config.yaml
d_model: 256
n_experts: 64
activation: "swiglu"
balance_loss: 0.00297
vocab_size: 26839
norm: "rmsnorm"
norm_eps: 1e-06
lr: 0.01
seq_len: 512
Below are experts of layer 7 (counted from 0) of a mixture-of-experts language model. Rows are named router (the router's row for the expert) and show model dimensions 0-255. Each number is 128 + 32 x the weight over its row's rms, rounded and kept within 0 to 255.
After each expert's rows: a language model's description of what the expert responds to; "comes before" lists some tokens at least twice as common just after its tokens as in all text. This comes from a sample of Wikipedia text that the model never trained on. Tokens count by the router's weight.

# expert 41
router [136 151 124  70  96 168 120 155  82 123  91 106  73 157 205 107 101 197 105 124 171 139 137  34 108 178  89  85 154 136 161 184 108  91 159 141 162 150 139 115 124 150 118  67 172 150 146 147  94 122  90 101  64 143 120 153 115  96 137 144 150 103 112 129 152 147 127 107 132  79 134 126 115 137 145 115 128 148 128 142 139  82 145 136 147 113 129 150 147  90 135 133 145 108  81 107  94 114 190 120 112 103 111 127 171  89 137 134 172 153 128 129 122 158 186 160 130 148 156  67 105 102 157 170 118  70 128  99 106 171  66 142 158 110 104 109 102 131 118  87 141 113 156 118  83 164 164 178 114  72 144 163 110 142 167  88  99 125  83  57 144 149 136 171 192 146  90 128  91 144 136  63 130  52 164 117 175 121 127 125 132 157 109 146 163 152 113 121 149 163 144 136 146 210  85  85 143 160 189 110  82 142 138 151 136 137 114  85 108 136 184 178 165 154 153 131  83 116  94 212 125 115 149 146 146 144 129 111  67 160  84 204 169 134  74 178 134 150 135  89 144 122 146 180 130 113  75 174 168 159 123 119 137 116 186 139]
It responds to: Leading digits of years such as 201, 199, 194, plus decimal points, pipes, of and $ right before numbers.
comes before: "0", "0 ", "2", "5", "1", "6"

# expert 4
router [168 156 129  99 144 111  90 167  80  88 128 116  86 181 135 110 151 152 178 103 149  70 184 105 115 112 177  68 140 125 179 161 159 136  79 140 183  68 131 140 133 113 141 106 136 127 162 181 135  76 107  77 130 130 161 131 129 144 128 122 118 157 151 172  57 111 131 108 149 126 154 145 168 131  93  84 123 121 145 137 180  83 140  81 139 136 111 140 144 135 113 180 102  96  93 132 128 139 109 152 126 152 134 164 110 168 132 133 141 103 140 110 170 136 143  65 117 112 172 101 144 111  82 106 113 140 166  72 191 160 140 112 131 116 136 126 177 130 181 114 177 140 160 120  96 179 138 164  95  74 107 105 103 119 112 122 107 152 122  64 103  96  75 160  88 103  84 133  80 118 176 134 149  81 106 171 219 120  83 149 121 188 143  59 115 120 113 128 160 205 111  87 129 170  87  55 184 129 147 172 107  96 130 151 145  82 154 123 102 130 125 176 165 169  99 113 153 123 133 153 144 122 212 129  97 103  34 126 145 125  68 117 122 143  94 176 113 100 134 116 145 134 166  96 180 162  59 103 154 136 117 175 133 146 109 120]
It responds to: Colons after infobox field names and closing parentheses before table pipes, e.g. Color process:, (1999)|, plus compass words like south, western.
comes before: "| ", "of ", "|", "(", "UTC", "– "

# expert 7
router [163 150 152  88 131 123 148 126 117 122 135  87  60 145 153  81  95 157 142 135 143 112 195 137 115 123 129  66 150  98 124 107 127  99 101 146 159 102 214  98 125  96  95 105 143 154  94 122 120 127 106 110 114 131  72 147 111 143 186 147 147  69 113 129 148  99 147  79 155 160 129 146 129 143 171 116 172 109  92 131 177 138 183 110 114 132 179 151 130 194 163 155 107 104 132  69  61  94 125 143 159 177 156 144 203  94 119 139 166 102 108 111 129 136 198 148 132 146 194 161 198 146  15  95  77  89 153 123 119 165 114 137 103 162  97 123 176 143 136  66 156 134 201 134 118 127 163 152  97 141 153  71 113 198 161 109 163 139 128 144 191 108 109 153  61 136 128 103 132 137 132  66 183 158 113 129 147 103 106 119 118 155 105 121 122 139  75 126 135 118  93 112 141 139  88  74 137 141 141 122 126 140 159 135 121 142 151 131 158 182 140 195 114 123 147 142 109 147 149 115 161 109 202 117 104 105  76 191  79  99 148 127 126 106  84 238 131 107 149 117 140  93 127 112 110 120 129  93 109 147 136 120 149 185 137 148]
It responds to: Prepositions of place and time, such as in, at, during, near, plus digits in years and empty cells in tables and date ranges.
comes before: "the ", "| ", "|", "a ", "201", "September "

# expert 8
router [125 180 108  95 134 127  62 127 135 183 139 142 110 156 176 107 150 117 152 160 181 100 173  84 118 202 144  89 129 111 142 126 115  88  92 143 113 139 151  80 129 172 117 133 124 107 114 163 108 151 121 173  95 170 126 181 106  97 130 141  85  95 159 146  83 129 121 125 158 127 134 167 149 148 169 153 139 132  91 148 136  47 169 150  56 128 110 125  80 144 200 155 109  54 164 147 112 153 112 106 109 106 147 135 197 125 112 140 133 115 136  92 133  92 197 117  71 118 177  91 103  89 139  94  73 129 131  97 155 163 125 137 185 188 120 121 144 149 149  67 142 145 191 148 123 176 160 170  93  89 221 156 151 107 134 102 112  98  49 105  81 126 118 139 123 131  79 151 117 124 167  99 171  90 141 127 119 148  68  67  93 175 161  81 129  86 108 151  88 152  79 124 146 146  47 116 152 107 139 137  78 151 133 146 151 104 111 134 145  88 124 126 183 136  94 102 107 136 145 120 173 107 135 149 129 119  94 141 119  60 107 183  76 128 146 171 160 149 127 116 139  98 130 199 134 140  97 106 148 191 169 143 111 124 122 135]
It responds to: Final nouns or suffix pieces ending a phrase before punctuation or a line break, such as District, election, season, census, singles.
comes before: ", ", ". ", "\n", ": ", ".", ") "

# expert 0
router [162 164 124  76  95 176  89 183 148 112 133 147 119 115 115  86 125 113 111 104 169 121 137 121 114 125 155 118 159  98 112 171 109 112  92 164 168  87 138 111  76 160 151 156 113 166  54 129  79 105 114 106  52 144 103  86 186  79 111 147  82 128 125 157 107 125 159  61 153 115 157 194  70 104 125 150 146  95  76 135 125 102  99 106 124 143 125 145 139 121 194 141 134 105 134 128 103 141 146 139 133 143 105 109 129 188 107 206 145 138 105  86 135 115 170 124 137  84 201 110 145 129 102 171 120 128 194  86 108 178  86 179 156  63 181  83 147  89 155 141 135 177 169 143 115 152 172 187  85  92 138 139 166 112 150 111 110 126 108  89 183 112 158  96 144 188  89 111 128  75 148 120 114  61  96 129 182 103  88 134 136 127 103 146  81  89 119 128 142 118  75  87 118 140 107 121 144 141 129 128  78 143 126 100 112 138 116  89 149 184 191 186 118 162  90 141 106 109 118 169 187  99 151 170 121 152  55 127 118 131 105 177 163  37 103 171 155 127 124 103 161 152 133 156 145 118 116 105 125 137 125  91 118 192 112 134]
It responds to: Wiki heading equals signs after blank lines, such as == Name ==, plus paragraph breaks, sentence-final periods and colons in taxonomy lists.
comes before: "\n\n", "==", "\n", "= ", "The ", "== "

# expert 3
router [146 170 117  89 127 140 120 170  96 162 117 123  97 183 129 103 140 147 101 183 157 165 188  65 113 136 125  76 138 106 134 119  90 126 137 179 110 102 221  93 146 151  87 134 142 162 164 143 105  74  62  78 150 123  79 137 150 130 163 141  35  74 114 106  80 182 109  69 164 116 103  91 111  97 106 124 143 120 134 121 158 109 140 122 123 105 132 115 127  97 141 138 134 106 138 108  75 132 144 144 103 143 101 141 134  97  81 143 136 107 135  69  88 128 188 102 148 109 180  96 142  96 122 156  85 128 182 146 155 175  72 106 123 136 167 127 173 155 123  83 161 173 152 113 101 187 139 147 167 155  99  91 155 116 140 107 144 101  93 107 139  63 105  42 153 132  71  75 154  75  89 114  74 139 194  89 134 137 104 152 115 193 165 135 117 137 125  75  89 184 140 111 154 155 132 123 198  88 115 136 160 120 134 151 112 140 120 133 115 144 152 148 186 126  96 150  94 164 130 139 114  99  95 144 162 139 136 177 179  84 113 192 104  53 107 186 122 118 142 126 107 115 122 162 113  92  90  81 151 166 105  81 118 130 142 144]
It responds to: Prepositions right after a noun, introducing the phrase that follows, such as of, for, by, against, during (cult of, final for).
comes before: "the ", "a ", "his ", "their ", "its ", "her "

# expert 35
router [146 163 123 127 138 149 129 122 122 171 141 127  77 124 132  88  92 133 158 146 117 100 175  99 141 108 141 126  90  95 154 129  91  92 105 122 159  84 145 140 138 146 131 127 189 133 132 147 113  65 125 124  71 143 122 137 170  84 133 111 110 132 128 127 128 151  88  78 215 192 147 143 102 133 129  91 190 122 106 148 148  68 168 109 118 119 131 118 201 186 104 151 193 174  92 127 121  96  72  87 130 168  80 139 134  64  63 142 160  80  99 118 137 127 129 129 138 133 178 134 157  98 116  88 138 114  82  84 200 130  95 152 120 140 163 108 138 110 103  63 105 138 152 103 134 138 160 124 135 138 162  84 160 130 138  75 126 151 114  73 159 110 129 172 121  96 125  74  90 159  76  91 124 128 148 200 165 146  92 150 128 158 108 118  98 168  84 144 166 175  70  78 143 151  99  46 203 146 121  97  82 126  95 199 148  81 170  87 167 123 146 161 151  84 166 169 128  78 137 168 159 106 185 129 117 132 112 175 125 164 135 143 172 103  65 140 141 121 124 101 178 158 144  75 172 165  90 114 163 139 115 114 129 141 119  98]
It responds to: Short endings closing foreign names and codes, often before a table pipe, such as i in lei, U in KRU, a in Mega.
comes before: "| ", "(", "and ", "|", "is ", "="

# expert 56
router [113 141  89  57 126 194 125 163 120  88 135 141  46 102 195  46 119 134  98 125 165  88 145  78 150 124 152  95 152 142 112 142 123 106 111 152 145  66 175 122 124 135 156 157 155 106 124 171  96 115  66 128  83 178 108 135 161  96 123 163 136  67 143 186 119 168 108 108 185 176 124  87 133 150 107  98 146 112 132 110 105 101 134 114 100 135 164 102 144 138 178 135 147 168 105 155 101 110 111 128 127 101  83 133 163 140 115 113 220  67 122  81  94 100 190 107 113 137 163 128 175  98 167  95 144 103 150 121 214 161 130 149  89 168 121 120 116 117 130  94 166 166 128 136 117 137 142 145  96 145 144 116 114  94 167 134  84 109  80  57 132 163 153 120 141 166  78  91 143  93 132  46  97 135 182 195 172 140  85 148 102 155 125 109 153  98 144 126 127 175 133  66 149 125 104  68 198 107 138 104 124  90 146 154 180  89 108 107 127 107 157 129 210 116 160 162 115 120 156 159 121  77 159 100 144 179  94 158 124 128 134 179 192 123 119 129 109 170 164 141 147  84 136 102 134 137  80 108 154 132 139 118 119 158 144 132]
It responds to: Nouns and quantifiers in expository and scientific text, such as all, these, those, protein, cells, music, aircraft.
comes before: "and ", "of ", "in ", "is ", "are ", "or "

# expert 63
router [148 145  97  61  94 172 123 194 121 116 152 113 119 173 136 114 127 139 129 178 164 139 118 100  87 160 159  90 129 104 100 121 150 114 120 177 124  83 106 140  74 181 108 145 147 105  87 164  75 130 133 131 124 147 110 114 159 118 183 128 127  88 122 151  85 149 108  81 169 139 125  95 149 116 119 161 125 114  90  90 136  94 128  79  60 159 106 143 165 145 174 179 165 105 158 156 103 116 173 164 104 158  63 132 209  81 102 150 128  90  90 155 136 133 172  96 102 124  91 121 134 104 114 101  99 171 123  70 154 144  80 133 124 164  83  78 191 132 147  59 163 121 138 125 109 169  91 196  88 116 143  97 149 120 170  98 107 141  59 130 137 115  78 131  80 137  65 130  45 184 112  88 125  86 129 136 111 180  92  86 175 136 106 145  97 141  96 106 113 167 140 125 117 146  90 112 158  85 182 134  84 120 114 129 104 117 168 114 109 152 139 127 181 153 171 118 105 141 134  98 161  84 175 148 119 140 149 146 152  66  82 200 122 103 137 148 167 127 137 133 131  67 136 206 118 122  49 119 143 128  83 148  99 167 120 118]
It responds to: Single digits and single capital letters inside numbers, percentages, years, codes and abbreviations, such as UK(R), 16.(8)%, 192(0).
comes before: ".", "–", ". ", ") ", "; ", ", "

# expert 60
router [163 162 156 103 131 130 169 188  66 103  90  84 155 113 140  84  33 157 109 127 163  84 137  85 109 169 132 118 149 111 131 128 110 141  83 182  88 129 223 145 157 131 125 104 106 128  69 136 115 103 107  88 122 135 137 133  99 122 164 178 120  82  92 139  97 119 115 137 177 115 135 158  92 134 115 171 118 108  86 139 138 131 155 129 121 128 118 112 197 170 185 172  97 135  91  55  77 100 144 144 183 112 118 130 181  50  95 137 118 131 121 113 152  95 175 134 120  87 209 118 128  90 111 108  87 121 136 106 189 154 109 124 164 132 114 141 169 150 141 147 142 122 132 113 133 136 110 180 106 135 132  94 123 159  74 116  70 102 126 143 110 110 127 129 184 156 117  43  76 123 104 126 173 142 108 130 117  99  84 116 104 166 134  38 151 115 107 100 133 131 119 117 172 126  94  90 135 146  85 111  85 102 153 160 102  86 165 119 137 140 227 176 134 167 153 143  77 102 149 123 148 100 198 182  89 122 138 159 139 121 136 107 126 102  91 208 110 104 164 133 119 112 135  92 151  96 111  87 188 146 167 115 128 141 149 154]
It responds to: Prepositions and month names introducing dates or times, such as in, since, until, during, September, October, often before years.
comes before: "201", "200", "202", "the ", "199", "198"

# expert 36
router [166 118 109 119 102 164 129 180  98  94 115  78 138 122 137 138 121 155 152 164 161 120 164 178 128 163 149 121 116 102  81 117 142 116 136 165 152 102 114 140  61 143  93 103 127 121 162 168  94 114 122 136 121 132 117 173 104  26 164 142 116 113 140 162 104 140 130  98 161  59 163 115 100 123 166 180 143 120 137 109 171  44 116  70  75 158 150 129 161 190 133 156 153 116  95 130  59 117 135 161 126 100 147 152 191 131 125 143 171 110  59 100 150  95 177  97 109 140 129  70 150 119  97 135 120 120 140  83 143 179  51 112 174 166 177 124 154 125 135  47 129 133 137 120 118 154 111 177 123 122 172 108 117 115 168 107  54 134  71  81 138  73  72 151 114 129  81 128 109 134 162 100 112  60 164 120 157 133  96  68 128 167  86  92 136 138 109 114 113 159 127 151 109 187 120 112 154 116 192  75  99 133  88 139 105 127 169 151 100 150 143 217 161 172 139 149 131 127 120 112 142  59 136 173 108 125 147 143 133 109  81 197  86 135 130 151 156 133 128 177 107  95 106 172  96 105  79  99 108 115 108  93 134 156 114 104]
It responds to: Digit tokens within numbers: years, coordinates, money amounts, statistics and scores, as in 75,000, 1970s, 53.2.
comes before: ".", "–", ",", ", ", "; ", ") "

# expert 62
router [119 158 123  65 160 170 107 148 127  80 156 103  67 148 195  89  95 170 187 135 147 113 192 126 122 133 172  88 119 110 110 125  73  94  83 169 118 135 200 130 182 141 153 157 174 174 125 165 113 150 120 112 123 171  78 102 132 139 113 162 142  94 138  68  77 146 131 137 204 169 182 151  93 144 145 118 209  91  92 134 185  88  98 114  85 173 125 134 191 146 178 139 139 112 125 105  84 182  97 118 144 161 133 138 148 141 112 131 202 118 106  92 115 107 186  99 109 122 168 115 201 109  97 125 112  97  85 162 199 180  51 117 149 160 118 142 105 100 120  88 106 134  93 129 138 207 170 106 114 133 159  74 125 119 136 101 113 153 122 137 118 114 106 101 108  84 100 104 117  99 140  65 131 113 102 142 153 135 118  77 140 136 129  70 120 127  77 142 137 144  75  72 155 142  60 127 105 171 121  93 132  93 119 172  98 141 168 109 148  94 131 156 154 164 151 167 101 120 107  98 169 163 159 116 125 127 119 184 136 121 127 133 143 110 116 143 130 137 121  94 156 142 129  92 164 157  74 126 144  84 107 132 143 100 187  86]
It responds to: Digits and number words, mostly cells in statistics tables, such as 0, 13, 30, three, four.
comes before: "| ", "|", "(", "; ", "years ", "/ "

# expert 24
router [133 202  93 131 111 112 114 177 115  66 134  91 141 125 160 113 131 145 168 144 172 146 157 137 148 116 157  94 119  65 112 161 105  99 190 162 206  54  91 135 121 144 150 114 107 113 109 102  97 109 121 128 121 123 124 145 136 140 123 160 126 128  89 140 109 102 107  81 181 164 189 166 113 150 105 142 151 115  62 142 145  55 121 151  89  86 119 180 181 161 138 138  93 172 111 127  99 136 150 104 195 181 120  90 116 114  94 166 125 109  65 109 104  91 126 123 124 128 184 139 146 103 113 133  92 110 135 117 154 166 103 135 144 172 158 118 184 148 138 114  71 196 170  80 101 155 118 161  74 109 125  61  97 112  80 137 101 173 102 138 220 138 140 144 157 157  88 111 129 122 121  95  90 105  89 137 143 115  79 142  87 155 129  57  74 116 143 148 125 125 130 109 149 128  95 103 173  99 111 110 157  67 104  60 111 107 159 177 138 141 177 142 121 146 140 140  62 155 132 144 139  73  87 149 104 126 124 136  58 116 108 126  96  67 115 120 168 197 178 167 142 117 162 130 116 148  81 104 168 161 132  67 127 167 103 128]
It responds to: Line breaks ending table rows, list items and paragraphs, plus line-initial pipes and dashes starting the next row or bullet.
comes before: "- ", "| ", "==", " ", "The ", "==="

# expert 14
router [155 163  85  67  57 105 150 128  94 124 158 103  72 133 157 100 146 111 185 102 156 118 178  93 124 139 142  97  84  88 170 189 117  95  80  98 138 120 130 116 134  92 136 120 169 107 125 125  80 137 171 140  63 144 150 206 105 157 134 120 136 161 188 141 108 140  84 119 175 171 194  93 146 159 104 151 129 118 106 186 150  85  75 107 124 143 134 140 176 157 132 159  85  90 158 138  98  87  58  93 129 129  88 155 148 129  99 113 172 142  99 112 114 130 159 133  88 157 133 147 118 137 114 118 133 140 113 117 147 129  97 108 154 179 153 113 132 122  95 112  99 153 146  97  98 145 129 138  97 104 145  65  97 145 120 121 110 111  89  81  91 144 141 126  87 116 107 109  74 133 113  99 118 138 114 151 146 101  84  79 129 112 102  84 142 171  41 141 130 150 143  75 113 133 117  95 172 121 147 121  75 143 116 128  97  87 171 151 121 117 124 155 230 163 158 156 101 117 157 141 154 152 172 174 132  91 119 105  74 106  87 174 146  19  82 165 160 149 183  79 139 120 154 153 155 214  71  72 144 136 163 151 145 131 143 116]
It responds to: Pronouns and relative words opening a clause before a verb, such as it, he, they, who, mostly after "that" or a period.
comes before: "was ", "is ", "were ", "and ", "had ", "in "

# expert 13
router [143 203  69 114 129 101 158 144 122 173 142  70  89 124 132 128 118 148 145 136 166 127 203  77 120 152 133  91 116  90 179 126 110  47 119 136 156  81 167  89 128 113 123 155 117  76  92 212 130 135 108 123  80 132 101 142 122  65 128 148 195 123  75 137 110 109 110 119 132 156 112 102 142 185 114 156 123 168 105 140 149  61 136 140  94 134 127 143 133 109 163 151 141  90 110 146  86  89 146  89 105 157 113 117 198  53  91 139 128  71 109 154 177 136 185 131 133 120 146 110 126 120 137 124 170 142 133 111 152 135 130 141 141 158 147  79 119 116  94 148 131 141 151 102 143 116 177 128  88 106 162  71 165 104 134  90  78 126 120  81 130  99 118 135 147 124 121 129  72 103 115  72 138 125 123 162 137 173  53  76 140 174 135 112 117  72  87 124 115 157 125 132 179 151 104  56 174 135 142 155 113 123 132 167 170  49 165  99 136 124 205 157 163  68 100 208  92 127 114 159 137 156 187 151 131 104  85 155 132 148 113 177 168 141  67 165 115 131 146  71 140 100 134 144 135 160 110 154 147 152 107  53 165 155 132 115]
It responds to: Head nouns of proper names such as University, District, States, Act, Ocean, plus opening parentheses for unit conversions in tables.
comes before: "(", "| ", "of ", "in ", "and ", "200"

# expert 58
router [144 146  54  97  80 128 156 147 125 135 133  92  81 127 133 116 128 155 173 118 198 112 183  91 120 114 146 147 137  91 170 159 114 145 117 141 178 129 134 140 110 104 125 149 147 121 152 150 110 137 112 115  76 131 125 138 144 118 114 131 170  95 167 164  96 179 126  96 203 168 133 116 124 176  74 113 157 118  56 166 140  81  70 126 131  75 136 101 161 146 151 143 129 108 159 142  70  79 118 116 144 107 110 151 108  96  85 107 178  79 115  81 116 144 169 103 112 117 142 117 176 105 167  67 127 154 111 132 147 181  69 143 100 153 140 115 109 156  95 132 170 171 120 127  77 131 195 199 112 164 213  91 116 155 187  52 107 132 105  87  96 145 163  99 138 146  93  88  90 145 118 130 103 138 121 195 199 150 105  80 125 140 147  79 124 111 112 142 111 126 112  94 127 192 139  35 132 116 124 149  86 107 112 147 122  79 163 168 132 126 177 144 174 118 154 171 108 114 139 147 127 146 142 129 119 102 124 135  67 126 117 176 120  57  58 148 120 136 170 130 173 149 152 118 143 184  85 108 179 178 176 126 163 158 116 127]
It responds to: Plural or head nouns ending a noun phrase, often before of, like stories, works, series, species, song, members.
comes before: "of ", "in ", "and ", "for ", "to ", "was "

# expert 21
router [121 163 105  85 120 119 108 163 105 125 156 119 117 176 181 135 158 152 151 132 178  54 131  71 110 160 127 137 132  57 158 112 150 140 116 152 110  89 124 106 126 133 130 115 126  97 127 162  96 125  93 152 104 177 108 173 126  93 164 122  54 147 102 193 111 137 145 109 129  99 174 152 133 139  90 174 139 109  84 168 130 101 124 161  94 116 140 109 100 177 171 173  99  84 133 144  67 186 163 115  96 138  98 109 178 140 122 170 128  96 137  75 114  78 134 132  73 151 139  74 147 106 159  70 114 144 113 106 124 218  97 120 128 206 145 154 164 144 152 101 141 142 165 132 102 194 158 163  76  86 164 137 103 108 168  83 133 129  64 146 102 140 137 181 119 129  88 114  94 121 154  94 170  83 141 110 116 170  75  90 106 160 185 104 161 138 118 105  94 167 104  95 130 129  58  98 135  91 166 103 100 117 157 110 149 120 110 143 110 136 148 144 174 127 115 140 101 151 122 108 184  78 117 147 106  62 129 152 162  60 127 135  60 130  73 182 109 122 171 122 142  91 148 150 103 171  79  85 182 181 156 148 101 176 136 127]
It responds to: Last piece of a word right before a comma, period or quote, such as place names (Florida, Israel), -ed, -ing, time, later.
comes before: ", ", ". ", ".", "'", "\" ", "-"

# expert 38
router [110 137 114  66 111 190 125 110 112 135 141 128 114 132 174  71 118 180 170 146 123  63 151  95 127 151 110  47 142  76 102 124 135 100  81 145 146 100 171  67 128 151 106 127 116 164 111 104 163 123 130 116 119 152  79  66 170 133 172 133 139  57  97 159  85 129  92 127 193 122 129  98 169 141 140 110 168  72 110 121 132  79 126 140 171 129 150 112 130 155 150 152 125 131 137 149  33 159 150 175 165 190 104 114 159 121  69 162 152 110 151 119 164 126 181 124 105 134 154 153 157 119 151 147 111  92 202 161 156 163 101 101 138 116 176 152 195 126 119  95 129 136 126 107 131 183 159 100 145 120 206  92 134 101 172 137 134 124 114 120 132 154 123 103 112 129  81  82 106 108  87 101 147  77 151 106 148 143  71 109  87 146 106 116 105 131 124 109 125 184  78 121 153 173 107  69 142 141 164 134 100  97  89 156  78  84  97 142 111  91 156 186 183 116 135 173 121  92 146 100 169 117 131 152 210 176  21 128  96 115 143 169 185 132 130 154 130 176 121 131 123  95 164 136 116 107  94 115 110 118 137 145 120 174 115  82]
It responds to: Prepositions and unit or measure words near numbers and sizes, such as of, with, under, million, sq, ft, median.
comes before: "the ", "a ", "an ", "two ", "his ", "its "

# expert 53
router [156 173  90 129 125 115 106 190 122 126 144  94 167 152 150 118  83 125 112  94 133 134 136  94 102 185 142  87 164  96 111 188 159 104  84 124 166  83 147 124  74 137 117 196 120 169 144  92 105 111 129 122  64 159 110 124 192 101 180 109  79 115 118 150 107 153 107 105 142  81 153 128  72 117 127 101 171 100  89  68 154  97 151 104 172  83  88 158 139 150 181 123 133  77 151 147 105 154 104 138 120 121 114 146 196 132 104 175 135 159  34 101  97 154 170 139 110 110 226 109  90 128 116 105 147 156  87 123 132 162 127 139 122 139 125  61 140 149 137 110 130 181 178 123 113 192 181 179 106  69 132 126 163 101 150 100  60 154 123 104 130  92 111 100 152 176  60 116 111 113 144 131 152 138 151 107 175  89  95  72 106 161 160 141 130 154  93 143 106 137  76  83  91 181 124 161 124 128 166 157  94 179 119 122 150  71 148 134 135 125 113 180 173 127 133 173  97 145  95 138 163  96 149 154 113  86  87 107 143 113 115 214 155 102  89 185 146 163 106 115 111  97 114 132 127 161 115 137 176 143 154 124 165 111 162 134]
It responds to: Periods ending sentences before a line break, heading equals signs, table pipes, parentheses, and commas or points within numbers.
comes before: "\n", "\n\n", "s ", "- ", "00 ", "S"

# expert 9
router [128 163  82  69 136 129 139 127 122 109 108 152  74 131 167 100  53 135 144 133 145  81 184 102 130 107 161 128 103  94 122 130 120  52 141 150 147  63 157 179 108 122 170 127 149 124 148 134 134  82  45 108  39 158 109 163 132  84 145 111 122 136 127 189 115 166 151  88 181 186 117 148  99 164 142 138 123 117 130 120 139  92 123 115 120 113 151 155 169 173  97 167 136 131 115  88  91  80  96  84 101 148 125 123 114  86  36 147 163  86 114 116 180 153 115 110 153 109 196 157 164 106 120  92 151 142 129  74 136 153  94 116 146 161 197 127 125 138 116 110 111 134 148 126  69 130 210 142  95 150 139  88 140  99 142  72  88 106 112  66 128 147 132 168 155 105 141 139  62 106 134 172 119  85 160 169 166 145  52 125 143 175 161 123 114 165 116 101 152 154 103  89 136 140 134  80 202 122 150 102 104 106 153 130 121  90 134  81 144 142 174 144 188 119 147 195 108 101 157 129 137 123 193 178 151 122 122 181 134 161 113 143 155  77  79 164 130 161 109 122 128 123 146  88 148 191 108 154 146 139  97 109 104 116  88 103]
It responds to: Final word or word piece completing a multiword proper name of a place, team, company or title, such as City, Street, Racing, -ville.
comes before: "(", "| ", "and ", "in ", "=", "& "

# expert 2
router [140 168 112  85 131 141 121 139 142 146 142  96 106 110 164 113  78 138 105 138 136  49 197  59 144 109 148 130  67 109 174 109 100  61 149 163 150  95 161 132 162 109 122 126 143  83 118 143 158 116 122 117  76 139  97 172 207  80 128 156 100 142 136 154 127 125 156 123 188 161 102 134 132  76 106 147 138  78 151 142 133  74 109 116  94 121 111 131 198 184 140 138 137 149  78 122 130 112  99  90 113  95  87 149 163 138  66 138 142 122  89 138 104 118 147 142 160 153 212 181 154 120 120  98 143  97  97  69 155 150 136 160 154 101 137  77 142 152 127 126 133 172 134 103  70 148 156 166 105 170 129  84 108 154 138  80 146 114 110  78 156 148 152 148 139 102 100 100 121 129 112 113 116 133 170 161 168 145  66 128 100 160 135  63  90 143  61 145 183 146 115 119 126 154 107  59 176 152 107 115  91  81  69 156 120  97 149  93 154 128 133 195 166  90 114 138  95 108 108 179 118 134 225 166 135 104  98 129  98 164 151 193 161 112  82 169 152 171 107 150 153 128 106 128 204 117  98 105 166 114  94 122 108 137 121  68]
It responds to: First names of people, often after dashes, colons or "by" in lists and prose, such as John, James, Dave, Louise.
comes before: "(", "| ", "and ", "was ", "=", "de "

# expert 46
router [162 130  93  83 117 168  88 145 157 106 112 143  96 104 169 137 125 191 116 124 172 100 207 119 121 166 121 115 108 131  81 127  55 109 171 139 139 117 183 108  95 176 102 153 166 116 147 116  75  66  51  96 102 142 111 185 120 162 176 112 106  97 143 197 151 143 156 122 187 145 118 127 160 118  76 125 182  74  84 140 195  69  97  84 119 129 150 111 146 159 129 160 123 140 111 135  98 138 163 164 141 139 135 128 184 154  85 170 144 136 164 130 126 131 162  72 132 166 164 114 109 151 126 120 136 116 117 114 158 144 161 130  97 134 172  58 172 132 129 108 101 170 150  85 102 128 121 138  80 160 120 115 132 189 136 113 135 121 153  93 124 122 116  69 111 178  91  86 137 144 113  86 145  75 154 174 131 148  86  93 131 197 140 111  85 116 100  87 138 167  89  75 149 177 132  76 162 121  98  93 106 143 103 107 107 104 136 158 111 142 213 143 173  80 134 157 101 133 149 114 160 138 130 124 174 119  98 186 118 129 139 234 147 102 134 147 151 151 191 131  60  86 138 148 114 138  83  99 157 115 149 151 117 125 153  88]
It responds to: Content verbs after a subject or auxiliary in narrative prose, such as had, played, took, began, built, experiences.
comes before: "the ", "to ", "a ", "in ", "his ", "that "

# expert 22
router [120 181  77 133 140  82 114 197 111  94 192 131 142 171 149 157  81 169 157 124 110 115 149 130 126 118 116  89 124  90 139 145  82 100 159 132 154  92 173  79 143  88 128 101 116 144 116 121  79 125 112 152 115 104 127 130 125  72 121 146 105 153  79 136  94 146 119 108 139 117 159 137 122 161 163 138 142  81 109 111 144  92  81 136 158  71 159 148 124 147 158 140 129  87 157 111  70 175 115 151 121 141 122 161 127 104 110 133 122 119  53  49 103 142 187 130  97 102 205 108 121  84 135 124 155 174  93 141 145 239 101  78 118 188 138 108 137 143 185 105 115 167 175 106 104 168 129 166 114 108 127  89  98  90 114 122  83 117 101 141 124 108 110 133 164 141  94  72 121 142 118 108 100 115  96 127 169 130  85 126 122 160 161  82  92 120 123 162 171 109  54 128 139 150 117 120 146  95 204 130  69 121 138  73 133  94 139 146  98 119 160 135 143 131 114 180  66 143 131 152 138  67 135 130 126 172  90 119 122  55 125 178  86 120  90 193 134 188 149  82 114  54 122 178 138 175 100  89 193 111 160 108 179 154 100 136]
It responds to: Line breaks ending table rows or list items, closing pipes and parentheses, and markdown table divider rows like |---|---|.
comes before: "- ", "\n", "| ", "\n\n", "|---|---|---|", "|---|---|---|---|---|"

# expert 23
router [142 122  91  81 121  95 135 128 153 105  96 143  89 127 116 127 103 164 150 123 142  51 158 129 152 150 199  56 124 124  52 119 112 102 144 173 128 115 177 112 171 154 117 152 173 136 108  86 118 120 131 161  66 150  87 120 137 129 144 146 104 110  98 147 104 166 121 135 158 146 133 195  97 124 156 136 172  72 138  96 141 110  88 120 108 185 150 154 147 115 179 167 180 138 135 125 116 187 116  93 155 176  89 140 180  92  84 178 158 109  90 162 154 154 176  87 130 115 163 100 173 123 119 154  92 106 106  75 176 168 123 120 133 155 159 186 128 159 149 107  80 122 122 150 115 170 166 120  71  90 145 123 141 103 103 111  66 122 121  67 162  50 112 131 100 134 108 120 141  91 102 110 121  74 169 181 175 104  56  57 115 143 131 115 123 149 120 137 159 160 106 117 142 153  71 154 160 109 128 117 129  70  89 195 179  85 142  88 119 134 128 155 190  50 135 144  89  74 170  95 101  80 146 165 121 143 113 131 158  74 108 174 140 109 104 164 128 164  88 140 139 140 151 132 176 156  86 142 147 105 113 128 136 182 133 108]
It responds to: Words inside quoted song or book titles, such as Say, Know, and numbers in table cells, such as 00, 40, 312.
comes before: "| ", "|", "% ", ") ", "m ", "; "